python train.py --num_hidden_layers=13 --hidden_size=448 --n_experts=64 --experts_per_token=8 --d_expert=32 --d_shared_expert=128 --hidden_act="drelu" --moe_layers=[4, 5, 6, 7, 8, 9, 10, 11, 12] --router_score="sigmoid" --normalize_top_k=true --routed_scale=1.0 --balance_loss=0.00282 --balance_bias=false --init_std_router=0.0352 --lr_router=0.000651 --vocab_size=8192 --norm="rmsnorm" --norm_eps=1e-06 --tie_word_embeddings=false --optimizer="adamw" --learning_rate=0.000668 --beta1=0.9 --beta2=0.99 --max_grad_norm=1.0 --batch_tokens=[32768, 65536, 98304] --max_seq_len=2048 --train_tokens=419800000 --max_steps=6842 --dataset="wikipedia_en"
Below are experts of layer 4 (counted from 0) of a mixture-of-experts language model. Rows are named router (the router's row for the expert), gate (a neuron's input weights, with its number), up (a neuron's input weights, with its number), down (a neuron's output weights, with its number) and show model dimensions 224-279. Each number is 128 + 24 x the weight over its row's rms, rounded and kept within 0 to 255.
Before each expert's rows: "comes after" lists some tokens at least twice as common just before its tokens as in all text; "comes before" lists some tokens at least twice as common just after its tokens as in all text. This comes from a sample of Wikipedia text that the model never trained on. Tokens count by the router's weight.

# expert 4
comes after: " |", "|", " (", "–", " a", " from"
comes before: " |", ".", "-", "–", ")", " as"
router [104 157 135 100 133 132 132 133 130 143 144 114 144 161 126 121 118 159 112 150 132 117 110 169  85 127 111 118 109 116 155 121 129  83 121 137 177 145  93 145  90 129 151 120 120  92 141 149  79 131 131 131 137 129 138 104]
gate0 [145 138 142 167 132  89 112 143 145 111 156 136 117 150 148 118 126  82 145 142 131 143 115 155 137 108 143 114 141  95  84 138 116 147 149 122 136 122 152 138 131 130  85 135 124 113 112 148 142 115  86 128 100 139 127 118]
up0 [133 133 135 153 127 111  85 169 101 129 139 131 105 142 139 140 149  86 121 146 111 131 101 184 152  98 143 115 127 114 101 133 140 157 120 129 142 125 152 133 119 138 111 142 128 117 104 134 139 106 103 154  87 141 134 102]
down0 [179 110 136  92 131 114  83 132 125 132 144 109 143 162 166 172 139 147 153 107 108 111 115 132 146 153 137 104 178 100 111 163 134 133 141 111 119 161 143 130 147 118 129 157 130  81 120 136 122 117 129 145 117 142  72 141]

# expert 11
comes after: " |", "|", "  ", " 0", " 1", " —"
comes before: " |", "\n", " 0", "  ", ":", " 1"
router [ 90 156 134 114 141 127 157 133 123 122 149 112 145 159 102 112 103 129  88 120 163 124 133 159  84 137  77 129 117  88 145 143 125  89 140 135 135 148 111 159 107 132 150  83  96 104 154 160 107 146 134 123 130 106 152  99]
gate0 [109 162 128 149 109 115 138 115 169 126 154 126 131 130 156  84 122 104 149 125 109 125 120 117 139 115 121 135 157  75 110 123  77 148 137 129 106  75 119 135 131 121  84 129 150 128  95 158 161 104  99 120 111 143 128 150]
up0 [106 157 127 133 105 118 104 150  97 127 127 125 110 136 126 147 153  95 138 102  94 112 140 161 158 105 123 142 137 108 110 119 106 175 112 125 108 106 141 121 116 141 111 151 136 131  93 131 158 120 103 165  70 150 122 134]
down0 [121 137 107  96 129 148 119 115 114 138 138 131 120 180 129 163 111 162 164 115 157 103 128 116 122 175 104 129 144 123 159 154 143 120 151 151 139 140 130 147 151 149 140 137 151 109 126 121 149 122 165 123 125 145  98  81]

# expert 0
comes after: " |", "-", "–", " (", ";", " United"
comes before: " |", ":", ";", "%", "′", "{"
router [104 163 133 101 145 138 137 124 122 157 146 110 144 174 111  88 110 151 113 156 158 127 110 162  96 120  99 123 137  92 155 111 128  87 123 109 143 146  92 162 114 130 166 122 105 104 151 165  88 148 146 117 145 132 148  94]
gate0 [123 166 161 130 124 111 145 140 177 138 144 112  92 168 144  97 126 128 156 160 123 118  92 147 137 111 136 135 132  88 110 149  99 117 124 139  92 104 104 133  88 121  93 138 122 111 120 125 158  77 119 138 123 139 120 111]
up0 [121 160 153 118 106 122 120 159 123 135 119 116  83 151 116 132 141 117 145 148  99 107 120 173 158 105 134 140 137 100 132 131 108 153 111 128  87 102 125 114  77 124 114 136 122 123 111 117 163  89 139 168  99 147 130 116]
down0 [135 128  96 111  77 124  77 120 128  97  95 117 110 163 131 158 146 138 158 122 124  56 111 122 149 182 141 112 153 126 162 157 116 140 150 127 118 143 121 128 179 189 162 132 146 131 133 115 162 176 150 153 108 151 101  92]

# expert 1
comes after: " |", " (", ";", "  ", "–", " 0"
comes before: " |", ".", ";", ":", "2", "0"
router [115 146 135 105 129 132 145 141 114 141 141 123 137 151 116  83 113 143 112 143 160 141 109 161  93 111  92 134 109  88 164 126 141  84 137 111 129 128 116 147  92 117 176 109 120 108 142 165  91 144 132 114 144 115 163  70]
gate0 [117 152 145 135  98 114 142 119 188 112 153 149 139 150 143  73 135 120 162 139  99 125 110 111 137 113 121 127 133  84 116 118 100 156 126 116 105  98 130 148 124 140  99 114 140 121 107 159 155  90  98 135 121 160 148 134]
up0 [115 129 128 120 111 122 101 145 115 117 113 136 101 125 122 151 153 108 141 111  93 121 148 138 154 119 146 147 147 128  98 115  95 186 100 112 110 102 148 114 124 130 102 152 144 128  89 111 193 109 122 159  93 138 127 141]
down0 [143 152 112 117 104  95 108  91 129 118 132 129 113 160 108 143 135 163 149  94 142  85 118 106 141 180 105 127 157 129 183 148 128 120 128 143 134 115  98 136 160 145 147 126 162 118 140 120 178 113 142 108 114 138 106  72]

# expert 6
comes after: " |", " (", " 0", " United", "  ", "–"
comes before: " |", ":", " 0", " 1", "′", " •"
router [106 145 143  92 132 138 144 129 125 135 157  95 139 155 121 113 108 141 115 161 117 133 109 164  99 142 103 131 105  98 153 126 125  91 145 116 169 145 100 148 110 155 157 115 105 116 149 158  83 135 157 129 131 139 156 103]
gate0 [115 163 125 144 105 109 127 116 155 114 146 143 143 141 153 104 137 106 135 128 118 137 129 116 143 120 116 128 168  64 136 125  82 141 150 114  89 104 129 125 146 131  93 140 138 140  99 166 150 118  87 141 101 154 134 146]
up0 [104 159 129 130 104 113  91 145 105 118 132 129  98 135 121 138 163  89 124 126 113 127 140 149 159 112 123 137 148 105 135 124 124 176 127 116  98 128 148 113 128 158 117 173 137 124 103 117 169 129 100 169  85 151 130 141]
down0 [134 165 120 123 124 125 131 111 136 138 135 154 126 161 132 121 134 157 188 145 139 109 123  99 144 185 134 109 123 126 154 144 126 137 140 140 161 132 107 139 132 140 177  94 144 134 120 137 152 131 175 115 131 153 126  83]